Below are experts of layer 5 (counted from 0) of a mixture-of-experts language model. Rows are named router (the router's row for the expert), gate (a neuron's input weights, with its number), up (a neuron's input weights, with its number), down (a neuron's output weights, with its number) and show model dimensions 384-511. Each number is 128 + 32 x the weight over its row's rms, rounded and kept within 0 to 255. Numbers have three digits each.
Before each expert's rows: "comes before" lists some tokens at least twice as common just after its tokens as in all text. This comes from a sample of Wikipedia text that the model never trained on. Tokens count by the router's weight.

# expert 5
comes before: "\n", "\n\n", ": ", ":", "ia", " Cup"
router:141118136097117131146119178153168117151162178182131111085083118105159148109140117191134103156123146164136045115106169086093173202155070130107116092075044120109096107158114075121176108203129207159101122132165156135112147136108090111151110151110160101137112166162141119169182184084127160166158142092147143157109140193158083152125148150154160165127147121147140140060154159147117118122178
gate0:122170083076060139098165089177058059173100133193159057110133133075131108143088151100134104142119130144166167117134151129120168159097165130155119079116135141117149103206144122187088116134141172123141118135143169125105106082089169123177123158112147130191119110174141143120183124064154173106071120179156156151054112216146108085115112166117144147125119122167122172099141115139129199154111
up0:116143058085146129081138151129106130125131174087156145122102115134126152119191156142134053154110104164141175140178133186111183108095144098169123132081161098117155092177134047114140135123128168103067143166160110118131093117123109069070160112127089117163084142173093135199082150141144124164117206149079092109148156136107098101095121089183171166105153100116216127099124128183157149166079
down0:134130139156121104169144135114045090162084119141125109142191148150178116153137107130117137128112129183126064128138108090097181123130133159122145112160122188106186107134141117092173178080117110122093147146091115102168122088120092140170147127131134211171082064098136105108115199095157144108120120197161187127087094149097159117159160140104191127095045180131125098224164126119103115107132
gate1:145142099140136099092108150119153148106098142136190106122152134161121154142103133177147082137126133131120062113126131148136084072147079133149091117123086126182126155125201136100168117094131061104102133095141052097128224109122121164119122146153126096130123108120149180148137135155077131170085188133130160181078132123142143190102079169200164195061071095139108125144165131077160118124090
up1:059132066174105170175101097121112080108128173091174063110126133138083193097120123124129126145141134112142147128122097154123168098083171143133136150149153144123080139087169144137097114149121173192084120138128180105102134163104148123156143139089160143145105162145226086153140172079164086093109165175113131097087153155139117122131140134119136104209121107173139112184116153114179088023123
down1:132144088101144079069144107109136091120173080100093070165181132081119134149130162075129151137124211044141142116159130122043088149159191119107055131084143092096125139157121110157148123162150142116115151149132135119127078124136149182105171144145141116107141145116202122142181135091159112084070131083129084117108113104117146160156142084160147148146126056178102163122106087149130116151132
gate2:106109136093148109131088120129130139124131163165143144106143135190179158082146125099138162130080189147153110106177127125176158191119117131097095141066144111080152095055195161176111097114057057112160131098204123112133104109124116110180123120163145101182123123102171175152128170187150171147108098122134115105127091117129113182161105105132157110084152115133129114093127162146103180147113
up2:142162148126091019180180113151160075150147157118147131093147157149141116201141145113166179124074128102122045163095104151143126120099172113164147128155130122078133156158107129049138193104171145111108146144149069122146143109121120081133094056127137150117136153140144146190129123100161119179158148138140131149120132135069155104085216151160146147152171141147073153154177065139088122163170
down2:148117136111123098107080114152160126124175095108126166136169092100149160197097139082159163099118129135133165150109133134094121141081127202095135108136135165169088073095131122151104113052107110147185079132103082151133176137147174149093146176165176122157128140143175146059116117133172130149130123115080175136184117142171163130138120107129161118115118149168155059112093140143194100090091
gate3:203151123149080132113137171091121147150139144147165098128147075145197185125143191109092168162147148118137136107167151130100146107131135109118112089192143116215074144131175125092121115111122097086145180084089120121126139180165121160143141082132117143117180106103153079109162196120076113158144089089092136142140105101090139114149102136108120098101176145088112103124107109113157205121129
up3:054130153103189123096149179115103214138112081108187074143184132185120167103150183121076134115145112169169080115133170127141124109125178092112086150121076100162158105111149102147178140093172122094125123129132073154106138128115098129179082174092191101101121107104110129127103115165128132148144103137181117160108179124080111167083122067090112132110142144082138119118127118144054097140077
down3:050178164103162134137119178104143186150100140110174108090122119155153097166092136111091192082091173133211104142085161144157150119155101110168077137160120076151098204133151089154138094122167121146114100152166110120127091107103156158103157186171082122146119114126126123130120131157195109128053146115097149135099099128142198124149048181161068102123156155121135131107097142125089149124133

# expert 14
comes before: " | ", ".", "–", " |", ",", ")"
router:079149147100096166110085093100079109113059155117164155157196159129149109185114200186169170133120102106147138060145126183129127140110153152131058089138139153116123077110128160128112140165084071136127114169102083135066109172138195125096131144110098135146125137098163128092161098115177150133148102184130107150085106180098128117149158149095121142129090118154168138177132172148168139109152
gate0:075117084127147084174109156139132174182113127133102123093099119117137130101130131143144167184151174181158112155122126131119154163129122116071094189116130134158142168099155134050211177179130092097150154115114128125098134129131124208181123115117195126075139182140067096082121152135115142192156129098143152115111157177126160132186144113103136166104116109093183154118143145044102101134087
up0:112100141088136095122082140131171119101136139185076130121190113107114143148135136158135130144109122135149132171150125160143107114119112177193132173093172113125145097105116063151153093179129108168132102149119151097143138136096139152073135090052118199150158131126049152107113135148111099160113149179082060141181072121129125123116141144158058116135189142105089109107178166104101090170107
down0:085135159112160132150119121106126070134127131124113126137154095201162116142151118125129092118109129161120143132132166166182117117140107121068089076206096097097142157140180131161120149063149114096119174159152190128094154159076054139118178098107156129095115101175111115153105030097164111106101115073164150130144160158145117173149119146193141171113122126146156106144169141183127121138085
gate1:115120086083127132154181149142194134170119086112113152041120167095093137145103100111179172126084124139076121142107115106087143154121135120077179115156141152114137138107154158173131156161198094155144129087134102103185105084153153119118193098189120145113138147082144118168135079108159236083131100123139120099201116126095115180189145146130079163063132143135133050139117124121179123191112
up1:134173127138120151109104132103126128087108102104189145150129168187115173113120188132141093161139064095160120063115139113085107085119149105175103066121142134121122152119136107132099094137078103111085126135137136151067066114071163130144176088108114097174096153153090149165171089138101129159138150167255097052175117116091173108127109149134137082108127095133142162114143164146142106136105
down1:148094159109088134168121118067134111146125154134133193099064089118150107139113215097168096122077161112159111115105157112141177114165189111149101057098128181121135112159119131181170144124102155128162139147168166125081136084126174129133152069109167147128101082104133156102110076195138157105056166126140145135132190125168103145101123114079120108131118167113091092063123159181143127119153
gate2:120157130124134124156030080065079109146151102112131096131137142155122089043083115152133110122051082119104130175119116097054122102078131087122121174121162099117141120157128069204151159075108159066130149087000127158185136119162109118185169124090158168132150161173108138128114055072114157088108159109103108115100138128100160132104079101152122093199119140151128195150124144162105119147127
up2:137119099133093104118128138058172148108167153130126118105112154157156154149156160124161093115141077141134200133127127078080192132104131120118100119173136096144146059107081122157160119069113097103165122116088137084141106086134110091195157098165054130101139150151115077113129121082121123063085105100147122080098072112159136070147100182142143134162107146127111147130113152136117165138102
down2:107067133066172156231118112155178084136120125115184152137145118125129071160116127122078093102082115146066084141146112108126110168120133162113109118108045173098138096168095088180111105140112105138140037064130176146094118140107107104120240152100136175150122107098156169162123136120116117093095096118084171115142165114122068155134087114155158123142074128139094140110113042101141136147115
gate3:098140195163147116148177064151125083087098144085146137119142189095081135159134185119088116159161146144149130141184151158132122137120097161120106068165111122101115139121149145143138159155125129112149152167096171139121099124142112112145138058150102081115098131144121125136128155124121134188118149136171145100087139154150143114138125139116152107167129141182081172171199086089117142123200
up3:129135138140144121177183123125145164125160136119112083177095131145126152161159132118129078178106134122093074129128160144119141162124137139109109102117111167129165077136161123091111083069162106121115116150115124182072170088099133114134124103120118084187099121156099107121110095115084158186133163081128173140140157133130098113174101161102131160163121064099124077134107119043173068145100
down3:146178160132162173097174102094152110180178104081122167106152129091096165120164140175134085148199152123164109038147099114102133171093074190100107109117079158113146154135201111103117112165144117108158196095165126165131191095117128181118193138149095126138081123165143140133091165150091169144146104132094055151143101134103111152147127126128139087058176098138137095097116161115126057147153

# expert 4
comes before: "1", "2", "The", "| ", "\n\n", "="
router:134165150154169156171177118143090167178154132127127186110153111138110147129110110086138134145120159156101068190068059160075110139108129136133118154096102174136127114129169137137141133125145169086165129151097155022129143153161070175087147141151131105102134121129080108114121130066115197087145150134165076124179104138110082122143109087146079129151154163120139118116140138109136142094134
gate0:118117072108089154106134100089057147157087139188087116095109112133154142115130157181144116116097129156126158078136138088111127108139166092076094134088131167146136107112092165053084124143106166056151151094187089170108138090160128152071084181127124161166138110157178113176146136127097165049063079141121134142165078049173129144097163172098126122102101100101160109114157154182064089105132
up0:164222175115128098153128190126122105100170126122121137095154182096117116097088151088093092065131075118135149115098108135168155082161110095165203109128173043121131153145112064103155099130180176100131126124119123120153172152094144125141127164122087067083052115173160099130086144129103179136143097132113122136059074105089143102146154076104092079154175126087097136139140113090122130175082
down0:099120096141043094161144139103090157123112112132144072164176079138166139134146073101081091115125146174119107134106154143161135109099117081065120162145109157130138113118117102146145054078102174134149096117173103146118037079117158120157092120135146148126129149096124133113162079164158096105077170114094112133131189125092112045057082131134108070114148085120116142129082136099161127108100
gate1:164083138138154113218151098100135140063177096105104175116149098138192091102116157189102137101088124143177076127102219128126175162097143104132095090072118088135083134143117134135191133069113098104147170081183106143201086106110123163097186145157092130149126091145124132121145080118165154114188114173207102113188139128159074131102172096118143198213159133092140183082151099132216107179166
up1:149158185184014180131144132141152148132106098135192152081132109169153141148114116186137143087102086102119139183114090162118156118151094181110113139139156059101097181154106128102163132133052117162131115114145108142110135132178134165104168151123167136106173082163157115171149140097129163159193137189125167115169081140184082161119175122134110086112132156087159092120115127125140093176144
down1:113110162121131200100132076107085149127119144151165114107123107124111101126179117092207108152152166149119151105068135148099145108138160105139142144130207107130148116223142120114110140166129091067109091149115090146144182091108152145115112079121213121152134131101152081100173131115090134095161150146101156136108152096080160145098113115114116110109178177133078139126117155111169130141135
gate2:151062141118142124151138137130175109099100157163161123116171048119118131095067118122061022112195131170103137150088130106134189129156075144128121171152117135112098143134102111115151155137109096149127152104153102082151179095153123124161094102152111105135181114148159180063158167120170098124125148115076109164163085131125113114122153109125136146061149142115132154164107128139139152065128
up2:099190110187175138204092131119122092142148161093176112111140118133155102112138137080159137093123114087049100137136129106165150149113142132114185134151202106166150090142114175138116163123178154098147106089119099105094153107171155142126123098152117119100081131135128060108128129136135104105104108191134187103160091166151157129079126137189153160110095191091187164126109047105123177133153
down2:131144118106134073167072096114099169106131113082157127141159173173132129102151107168083118113168106134137112130122139150133174137131157110154091131126100171137182060189102158092125140133098045162124192124183107151105165165221106145052097098121147138098097167138123111104109135121119091058072127177099164099119095161163178105142115151155092126076141139109160191141148141193141127113151
gate3:112155122147118098092049149130116133165139038149132142070162085127137143152142112153111131141082144085135190106124086097119121122136106129111113143120175152177129196094071139138115168128122132110072095072096087088140089081099100147145111198100103106099174081160153146144100139146057131157138185162148160142128126122068095121088158055130138087107162094159133143139156113121166111142158
up3:138136187124117085073147158125136131153101154100078047089139140087109144185113146168091105094137137150113125087121132086082171096077164140109208123086145148134137135183140123109159130082150138130123148120099119079165148147195120152146127118131142101198081170114174157135070163202026128060196073164123151118120122073144094122102156150079150155128132056158141119150118159106095135128151
down3:070128145092138096161123110112064130082116149121172106096100136113178090155078097096133180081150101108062159040062105149088141121089084063115155078102101119075143085146165147132102133116139145062156129172088154124121190110152155147135078122116109133171103138105151187176175089070116120095082130141119120138159087140126176148156128140132127126135093144162150129126134074159098065089184

# expert 7
comes before: "\n\n", " The", ".", " He", ",", ", the"
router:106164169111099152086152110140130091139042104144085099151103170185191124148170163190118149090085119100105113138123186198098131118107122107133082087101143125142091147114148089100113066097176157143122191146122133132091141139088128179131095160153097105115140097131097138061109097088125220090046163095177031097107134141115094136160140169183102113129145139123097109154144113164120143157134
gate0:136177118117114069185156101143151166174123156097140145123164145103129157172151117188135139132164111138152137101107181143136107189173116090112071123083193171105127121164151154168098168165103132130144145104147178108092132130132185162159130143163137190107085170114158178110116172153107180099156191172170111187088158134183161104105106083152101122114136084131125132114201146155157136109074
up0:150116095079192156075070138151174123083192119108119143078150134113160099148100110105123113079141132184053127152157147091151099085128093087151168144118191057077134111106132061110122116103096175146138183106102142146143171116149096142167152120114133130155127164122131121140108101068096092158093114132124117120115167109065164088083103104161152148104089055200142151129121151122153125152130
down0:161087113139091135164083114152097144140141145157161092144168193120115150111120129115115183193161144094076058151110182084127125137143114139136177120136147106091170153120151194122133167120135115165112165137112107128181096130175159118082115142097110096143154126172079097124153106119088194112160083150134160133130080114203112127071156070110108135150070175163065079127135107107179118164124
gate1:158092158140117121141103130159088118105142096112087128129094126088118116089099148145134120145089114124160149110128081097160166139078169051146136097138162133150066104135172153119119137109167097101197193151114132140112078066082151130097136132145123174137122131146124074146062120189187142157075071170090154111118169127147149200187138144116137112138089151167148127138153092161126142170114
up1:106120098161115074122128170140110134140144103108120129120144089174091132106139151130176156109075093094187095122106091177155105230111113128192080177088096174156106118130137116168146116124068116140123135120118129182151088159157163082062105119118159147064056141142145176112159124109122151169167128193128069150126084153128066092169165188144115126176076135145169055145217141181130137188121
down1:143119118142132120098133150155151125129106101138177151148079088254060196101199170083078127121117127142080102107108144144171091170106146150142176112134140101089124124172132084056137121158113082163130116093123172126126150108176116160169111128123153187124164138095118086139114114095167116104151168073121092131108124118175157135160137108174128157131166158121086099125107091100117158105125
gate2:143144076114121121123155139093155125143183168187154128150127142202153079060135072117074108127077109069146102091094158154089130040158095067152144096095141102163124184134109179108178168167129077105089146117107156123113125122175126132092109112122143073181114101124071124102089164146186164156141149136144132128089190158129119132142171138154123072171140145103144150109110166164157160152115
up2:094139109182143128169141119143122103119144054093117131086137115132159135102063143050129147132158238096127122154106096134127095136144165129130103119159081199064090095116108121106108107113142126148177090166069197119068098148151130141148106141142180153147083116117129149121187184114194075097128153179154148126106190202109123133087139149130138130150195146149152128081142150160094117126136
down2:119155203142191100109139138121125185087148163060091091060099112125149165098143093166236103131119155197112127163153103114152154137128131173117078184160132113133124156083105095140125141078128110138066190176132106118083137109134121147132129167094096158159056155115120096133148077163078135120168078108087175098139167135185119072124039143085096081117128119188166138168162074138185120124104
gate3:106149195158070154129113107154102112140137136120194139152180100142187144106093111149101135072140092116093148114113180084084127163140083110197060154116141156123110151120175111115172155151171140097106120171076106195170127106121158071116135125145116103185155153201074125115138134155095137058094144102132144143201166124120132128143148186086151073130113056127069169176048173096170122169161
up3:135149178121073105146156070114074106138152147109145122091055160137138073114087104109092122115131139094153207164129156115084157132095113192141186142083160140078141196115151139098074106146139108175118089189158154088151117139144139107122049151088138108096146123153121098089070133102187146111125100145112099106199099121121159104110101124118127147097111151136146197084130132114092129067174
down3:133065076123146114065135137095126098124107166151122109097102150096170078150119163173141129132081083112119069178144107158139121110131181115130159150114128143109101095157142159178125147098119106164081103127166132033080146108058125112153036150101121068099069102094152154082078123108132133101119096092179196094116123174150102075170126155149131159140139150111103135142157086127076091176135